python train.py --n_layer=9 --d_model=320 --n_experts=16 --experts_per_token=1 --d_expert=816 --d_shared_expert=0 --activation="gelu" --moe_layers=[1, 2, 3, 4, 5, 6, 7, 8] --router_score="softmax" --normalize_top_k=false --routed_scale=4.34 --balance_loss=0.000693 --balance_bias=true --router_z_loss=0.0001 --router_bias=true --init_std_router=0.0152 --lr_router=0.000549 --n_head=10 --n_kv_head=10 --head_dim=32 --vocab_size=23213 --norm="layernorm" --norm_place="pre" --norm_eps=1e-05 --positions="learned" --qk_norm=false --attn_scale=0.177 --tie_embeddings=true --parallel_block=false --init="normal" --init_std_qkv=0.0246 --init_std_o=0.0246 --init_std_up=0.0246 --init_std_down=0.0246 --optimizer="muon_variant" --lr=0.00807 --lr_mult_o=2.0 --lr_mult_down=3.0 --beta1=0.93 --lr_head=0.00715 --grad_clip=2.0 --warmup_steps=200 --schedule="wsd" --decay_fraction=0.683 --decay_shape="linear" --final_lr_fraction=0.05 --batch_tokens=65536 --seq_len=1024 --doc_mask=true --train_tokens=377600000 --steps=5762 --dataset="wikipedia_en"
Below are experts of layer 3 (counted from 0) of a mixture-of-experts language model. Rows are named router (the router's row for the expert) and show model dimensions 200-239. Each number is 50 + 10 x the weight over its row's rms, rounded and kept within 0 to 99.
After each expert's rows: a language model's description of what the expert responds to. This comes from a sample of Wikipedia text that the model never trained on.

# expert 8
router:41 65 39 52 59 46 61 48 61 59 57 19 51 23 39 44 48 42 50 49 67 46 34 47 53 55 60 52 55 51 63 64 32 47 73 39 60 41 36 49
What it handles: Vowel-consonant word bodies. Word-body pieces like ook, ank, uild, old, ock after an initial consonant, often followed by -ing, -s or -ed.

# expert 5
router:34 56 45 62 45 45 49 57 58 60 55 52 26 55 66 57 60 42 46 48 56 51 48 48 42 62 39 60 52 53 52 61 17 43 58 55 65 40 51 57
What it handles: Foreign name endings. Word-final pieces of Slavic, Thai, Indian and other non-English names, often in sports tables, such as Łód-ź, Makowiec-ki, Elgara-ev.

# expert 10
router:43 31 41 64 52 45 43 47 57 45 53 55 44 51 40 52 46 39 75 41 71 64 43 40 44 55 54 46 54 41 35 54 30 64 53 44 46 43 49 76
What it handles: Name-initial pieces. First pieces of capitalized proper names, mostly surnames after a first name or by, such as Wal(ters), Mor(ley), Ar(akwente).

# expert 1
router:53 42 44 51 51 27 37 61 66 30 50 42 47 49 51 49 38 33 51 49 47 54 50 41 52 53 58 48 48 50 32 55 62 62 38 49 51 50 53 47
What it handles: Leading year digits. First digit pieces of numbers, above all the 1 or 2 opening a year, such as 1911, 2001, and match scores like 1–0.

# expert 12
router:49 46 49 40 54 56 57 57 49 39 71 39 19 51 50 43 73 63 56 46 53 54 53 45 36 83 53 30 45 39 37 65 38 63 44 56 64 40 38 55
What it handles: Named-place words in tables. Final words of place and institution names in tables, like Street, Avenue, Center, Survey, plus endings such as -ed, -ing before a pipe.

# expert 6
router:47 53 63 37 58 43 38 42 45 55 40 50 55 44 58 39 46 64 45 40 40 52 64 51 66 44 60 48 75 45 43 56 40 40 67 35 39 31 53 48
What it handles: Short mid-word fragments. Short letter pieces inside words, often right after a prefix or first letter, such as st in unstable, th, nd, ly, est.

# expert 3
router:60 42 46 47 45 44 44 43 45 43 39 56 47 47 71 31 44 56 51 44 60 40 65 48 49 41 58 56 55 56 43 52 40 61 46 33 52 47 43 62
What it handles: Word-initial stems. Opening pieces of English words split into parts, usually a verb or noun stem before a suffix, such as gr(ain), spl(uttered), red(istricting).

# expert 4
router:47 59 54 26 49 44 41 56 58 52 46 46 59 35 67 35 45 52 62 50 48 57 56 51 36 32 62 40 58 50 42 52 53 52 48 46 49 25 46 44
What it handles: Abstract noun endings. Common abstract nouns and noun suffixes after articles or possessives in prose, such as time, government, life, -ities, -ation.

# expert 9
router:43 51 47 51 55 38 41 41 39 37 56 51 51 69 59 50 42 52 48 46 47 52 58 44 59 49 39 57 54 62 36 43 46 30 41 55 54 52 29 61
What it handles: Verbs after subjects. Auxiliaries, infinitive "to" and main verbs after a subject in biographies and sports careers, such as had, would, went on to.

# expert 11
router:47 38 47 56 56 50 47 52 53 45 70 37 59 40 45 63 52 57 44 49 61 48 61 51 49 57 56 51 57 44 66 47 60 46 38 46 56 60 41 73
What it handles: Prepositions and articles. Prepositions and articles linking to a following noun phrase in running prose, such as of a, by an, from a, in the.

# expert 15
router:54 48 39 62 49 59 43 50 71 43 54 40 42 39 51 47 55 60 53 46 61 61 38 45 66 45 61 54 49 61 46 50 47 53 50 53 49 54 34 55
What it handles: Sentence and heading ends. Sentence-final periods, often attached to a word ending, plus closing quotes, brackets and the == marks of section headings.

# expert 2
router:66 33 57 59 50 38 45 32 69 42 62 54 33 61 44 65 46 43 62 42 74 57 48 40 61 49 62 56 52 46 40 49 51 58 34 34 55 52 35 63
What it handles: Comma before capital. Commas, pipes or parentheses fused with the next word's capital initial, e.g. ", S" in lists, appositions and table names like | Hagi.